config.toml
n_layer = 14
d_model = 768
n_experts = 24
experts_per_token = 2
d_expert = 240
d_shared_expert = 0
activation = "geglu"
moe_layers = [0, 1, 2, 3, 4, 5, 6, 7, 8, 9, 10, 11, 12, 13]
router_score = "softmax"
normalize_top_k = false
routed_scale = 3.92
balance_loss = 0.00752
balance_bias = false
router_noise = 0.3
router_cosine_scale = 20.0
n_groups = 4
groups_per_token = 2
init_std_router = 0.0073
lr_router = 0.000306
n_head = 3
n_kv_head = 3
head_dim = 128
vocab_size = 50257
norm = "rmsnorm"
norm_place = "pre"
norm_eps = 1e-06
positions = "rope"
rope_base = 87000.0
rope_fraction = 1.0
qk_norm = false
attn_scale = 0.0884
tie_embeddings = true
parallel_block = false
init = "normal"
init_std_qkv = 0.0238
init_std_o = 0.0
init_std_up = 0.0238
init_std_down = 0.0
optimizer = "adamw"
lr = 0.000297
lr_mult_o = 1.52
beta1 = 0.9
beta2 = 0.98
lr_head = 0.00459
grad_clip = 1.0
warmup_steps = 592
schedule = "wsd"
decay_fraction = 0.817
decay_shape = "linear"
final_lr_fraction = 0.0
batch_tokens = [32768, 65536, 98304]
seq_len = 1024
doc_mask = true
z_loss = 1e-05
train_tokens = 525000000
steps = 8869
dataset = "wikipedia_en"
Below are experts of layer 2 (counted from 0) of a mixture-of-experts language model. Rows are named gate (a neuron's input weights, with its number), up (a neuron's input weights, with its number) and show model dimensions 576-639. Each number is 128 + 24 x the weight over its row's rms, rounded and kept within 0 to 255.
Before each expert's rows: a language model's description of what the expert responds to. This comes from a sample of Wikipedia text that the model never trained on.

# expert 12
It responds to: Sports-bio was/with
gate0 [ 77 123 123 110 109 144 134 123 103 128 123 129 115 109 133 143 111 149 127 111 133 154 172 141 118 141 128 133  84 105 123  89 139 163  99 132 131 120 140 119 138 127 125 152 115 130 111 146 136 116 157 108 106 123 121 120 113  93 138 106 107 150 126 123]
up0 [109 105  74 126  91 141 103 110 111 160 151  92 156 125 131 113 106 107  97 142 127 134 104 126 147 144 109 127 149  90 125  98 120 135 107 170 144 162 123 147 161  99 110 120 140 149 127 111 169 140 149 135 119 114 168 126 113  97 133 118  99 158 106 107]
gate1 [157 160 149 128 138 115 152 174 141 142 123 137 141 146 116 147 135 104 147 122 116 123 135 132 142 142 108  76  83 134 143 134 113 160 125 151 114 135 156 138 111 143 178 102  92 126  97 130 180  62 143 110 112 115 131 151 151 136 163 145 116 140 108 109]
up1 [ 84 153 110 122 136 154 103  73 114  97 138 113  93 100 114 129 153 132  90 152 168 135 136 157 160 156 153 121 127 125 136 145 124 160 126  83 115 142 120 141 137 133  91 102 144 100 121 114 127 162 136 141 182 128  84 147 167 139 111 142 127 134 132 143]

# expert 6
It responds to: Sentence-ending periods
gate0 [119 131 147 128 124 119 186 149 110 152 104 132 106 116 131 135 140 117 185 130 115 108 129 131 125 121 148 124 121 111 158 118 131 129  87  79 148 106 130 145 133 152 127 146 117  97 121 124 165 118 128 140 164 122 168 128 182 147 116 131 123 107 109 101]
up0 [112 160 125 115 137 168 125 158 135 115 160 122 113 116 104 163 119 152 102 144 114 111 146 107  96 102 140 147 136 146 101 121 111 101 154 173 124 122 109 112 150 135  97 135 170 112 120 130 105 156 163 107  60 185 136 121 123 126 114 159 128 143 118 155]
gate1 [110  98 153 124 129 112 171 138 129 122 117 143 117 129 158 154 119 124 126 140  82 122 147 122 104  90 129 127 147  78  89  99 142 135 114  77 132 123 115 140 174 128 153 147 101 131 102  78 187 138 124 138 108 140 111 142  96 120 156  76 119 173 124 104]
up1 [136 143 118 143 109 110 145 140 120  90 114 166 107 159 170 113 128 116 152 114  79 131 146 161 166 120 116 141 146 154 122  78 130 130 152 109 150 136 107 145 140 151 110 151  94 120 136  99 159 115 189 123  71 152 111 168 146 133 158 134  92 154 121 148]

# expert 10
It responds to: Section and table breaks
gate0 [142  74 136 126  87 106 113  90 118 113 128 122 119 127 169 147 147 139 154 137 152  80 129  75 155 114 120 153 122 131 129 104 155 127 127 126  85 127 121 132 108 133 118 141 129 111 118  52 145 104 112 145 104 147 132  87 131 145  92 116 112 127 160 136]
up0 [ 99 168 101 138 158 131 150 107 115 123 139 145 112 130 121 114 158 121 130  80 101 166 108 112 110 118 146 138 139 110  93 141 155 145  73 146 131 105 154 121 136 150 101  99  91 140  98 127 123 104  76 103  94 107 107  94 108 162 130 149 121 136 105 142]
gate1 [116 167 122 154 131 176 111  84 154  81 114 167 154 138 110 163 108 172 116 136 129 148 141 131 131 146 154  94 137 119 137 115 127 135 132 144 131 102 138 129 101 121 174  70 125 132 123 121 133 158 125  88 125 159 115 127 128 129 123 116 147 106 128 105]
up1 [111 174 130 126 115 164  95 130 146 120  94 180 121 108 131 115 133 136 105 116 155 130 102 119 165 136 175  81 109  94 130 131 102 113 122 133 140 132 135  88  83 141 135 106 124 108 127 121 164 181 135 118 157  92 131 174 120 123 153 136 176 113 129 126]

# expert 4
It responds to: Numbers, nationalities, colors
gate0 [144 117 107 107 144 128 133 127 131 125  94  95 150 143 128  87 120 160 128 153 110 121 147 112 185 149 146 110 129 160 130 171 144 149 130  93 140 117 122 132 145 120 160 120 125 141 126 126 135 148  98 132 118 116 153 128 144 182 156 106 209 159  95 113]
up0 [172 182 150 172 109 116 137 118 147 138 141  98 101 172 135 124 132 144 153 127 116  97 134 121 141 129 138 119 153 157  75 158  88  97 117  95 127  94  90  96 131 135 129 144 124 148 107 118 140 138 100 149 104 149 165 129 118 122 129 136 189 172 115 118]
gate1 [123 137  74 138 128  98  69 115  89 108 136 100 141  83 117 157 126 126 114 152  93  96 100 122 104 142 122 135 203 120 115 122 135 160 129 137 127  84 106  90 179 138 114 145 139 115 142 158 162 127  96 139 116 119 123  80 141 135 118 165 174 106 110  93]
up1 [138 143 121 134 164 156 143 155 121 107 140 140 190 135 155 111 134 146 126 146 103 164 123 138 154 156 103 137 102 107 135 157 132 114 139 107 140 146 159 139 107 125 131 133  95 133 176 107 116 129 111  76 155 169 146 196 136 105  98 128 119 117 123 154]

# expert 22
It responds to: Of in titles
gate0 [104 103 134 128 150 121 139 113 103 131  96  93 155  86 123 157 161 152  59 109 167 129 141 137 103 128 159 122  96 143 117  96 138 105 154 109 132 181 128 128 116 138 142 107 177 151  89 170 163 104 132  82 155 164 147  86 157 136 169 134 153 124  89 180]
up0 [144 131 148 127 130 137 107 118 120 129 151 147  97 137 120  97  71 118 185 145 139 150 101 146 144 128 119 165 135  97 114 170 138 146 113 140 150  81 161 121 129 141 110 138 117  86 193 122 112 205 138 143  75  93 144 173 118 153 129 143 116 143 136  97]
gate1 [150 119 149 176 136  96 108 167 101 145 111 160 132 151 120 160 141 121 174 118 118 137 152 140 121 157 131 165 171 142 161 116 172 107 127 131 146 151 128 113 121 109 148 118 136  97 140 119 136 137 125 139 154 151 101 151 126 137  94 119 148 154 126 118]
up1 [145 123 119 156 137 127 121 161 161 115 137 126 119 112 113 163 138 109 133  91 131 153 108 155 145 124 126 136 129 113 157 113 174  90 102 148 133 120  79 115 142 131 117  97 133 107 141 157 105 116 148 121 106 147 126 132 174 146 108 121 130 162 157  88]

# expert 14
It responds to: Table cell separators
gate0 [129 117 115 137 116 152 136 114 121 170  92 158  78 155 123 110 103 141 148 129 136 105 124 125 127  99 175 173 172 114 109 140 140 104  84  71 118 128 116 117 144 125 119 128 119 115 142 125 161 161 127 114 128 120 111 123 154 136 126 120 133 155 159 172]
up0 [142 123 151  98 147 109 139 157 116 136 139 110 143 151 168 135 179 135  72 147 153 116 155  96 158 136 111 123 134  68 140 156 101 125 152 160 129 153 118 125 113 148  84 116 146 147 100 123 149 129  99 131 125 119 154 110  77 151 118 150 130 178 121  83]
gate1 [128 106 139 121 138 130 133 135 126 133  89 171  99 136 117 117 141  62 139 102 145  88 146 143 146 138 116 111 154 133  91 147 127 112  96  96 166  85 126 148 101 110 108 137 132 130 111 146  99  97 125  96 134 134 148 162 165 169 115 133 121 154 119 115]
up1 [110 157 113  94 108  79 163 121 156 136  84 122 178 194 146 145 150 118 106 159 112 125 133 144 122 148  83 145  96  72 130 152 144 128 168 131 112 122 150 102 140 160 131 161 118 140 139 111 121 150 148 136 130 100 139 118 141  89 123 129 140 100 133 118]

# expert 9
It responds to: Colons and field separators
gate0 [106 100 127 150  99 113 131 162 133 127 118 104 130 118 132 122 124 141 107 137 133 111 115 138 144 124 123 145 186 115 128 126  92 135 105 163 141 116 148 157 123 119 187 131 167  95 113 139 139 116 158 124 132 145 160  99 131 141 136 132 139 107 131 140]
up0 [163 176 145 113  94 129  82 119 159 107  88  97 108 101 136 141 157 106 147 151  99 129  92 121 120  77 112 154 100 147 141 128 140 110 113 132 148 103 113 165 104 133 162 117 129 111  82 120 141 149 126 144 136 134 141 126 134 138  99  82 120 147  92 140]
gate1 [169 169 129 156 153 122 131 113 131 113 128 160 112 112  83  99 126 114  84 154 107 129 161 110 121 156 146 146 112  94  86 169 113 204  96 134 129 169 127 118 126  82 147 161 133 132 169 106 129 155 122 170 147 110 152 137  83 145  70 159 151 100 155 147]
up1 [140 141 136 115 112 125 139  93 188 127 151 178 108 145 116 113 128 133 138 133 104  94 160 105 134 145 106 116 132 116 134  91 104 173 114 136 112 136 132 106 100 104 128 115 133 112 143 106 119 126 124 156 128 105 109 140 132 137 132 151 119 134 106 103]

# expert 16
It responds to: Politics and sports nouns
gate0 [163  89 129 159 138 143 140 146 163 150 134 164 138 147 126 110 104 134 116 102  95  94 122 109  98 181 107  97 123 150 110 127 133 100 129 136 155 102 118 119 142 132 135 107  85 174 164 131 137 120 129  84 124 146 152 120 150  94 193  87 113 171 141 148]
up0 [125 122 112 131 120 108 177 103 100 139  95 141 121 128 141 139 146 151 113 130 110 182 104 123 134 108 107 124 136  99 120 124 113 104 159 124 120 143 111 112 157  82 134 117 117 127 128 121  97  73 129 136 107 147 114 131 174 118 126 135  60 147 152 156]
gate1 [130  98 196 124 141  81 145 113  92 124  89 123  82 147 111 137 139 183 155 135  71 181 151 173 106 132 124 147  96 145 144 122 130 160 132 115 167 119 124 144 126  95 145  94 112 115 166 131 146 131 117 123 126  55 162 109 133 121 130 153 115 125 160 115]
up1 [129 141  82 102 108 154 111 105 139 107 131 100 121 151 145  88 162  82 115 152 153  60 113 111 114 167  96 149 114 120 151 116 128 189 155 149 148 142 135 125 107 161 112 174 164 159 149 119 145 115 136 128 164 148 165 139 114 115 131 122 140 113  77 137]

# expert 2
It responds to: Clause-linking connectives
gate0 [134  94 156 152 128 120 135 170  88 139  98 113 131 123  94 110 125 131 146 100 122 102 129 127  78  95 136 134 140 134  92 121 153 125 104 111 134 117 102 157 155 134 115 120 121 155 109 119 132 159 138 152  98 119 125 112 130 104 119 152  90 139 115 115]
up0 [135 113 169 132 122 131 100 148  94  88 112 118 158 145  86 136 147 110 124 103 110  95 163 122 117 104 100 151 155 142  97 125 127 122 117  96 126 100 171 126 129 142 118 117 136 132 144 111 120 127 153 130 129 124 141 102 149  98 170 133 101 129 141 119]
gate1 [104 133 147 149 140 106 139 115 143 103 117 146 139 104 140 120  95 134 187 121 123 123 141 109 109 127 109 137 100 105 163  97 118 127 103 110 134 141 151 165 142 133 101  96 185 144  99 118 143 168 137 103  79 119 112 151 136 153 104 154 158 162 189 118]
up1 [121 137 117 132 138 126  96 124 167 112 161 154 109 130 164 182 110 135 139 102 144 143 138 145  88 124 151 167 116 143 117 103 125 115 117 173 163  96  92 160 125 145 137 102 146 120 180 104 139 153  90 134 110 127 113 151 136 114  97 122  99 131 129 133]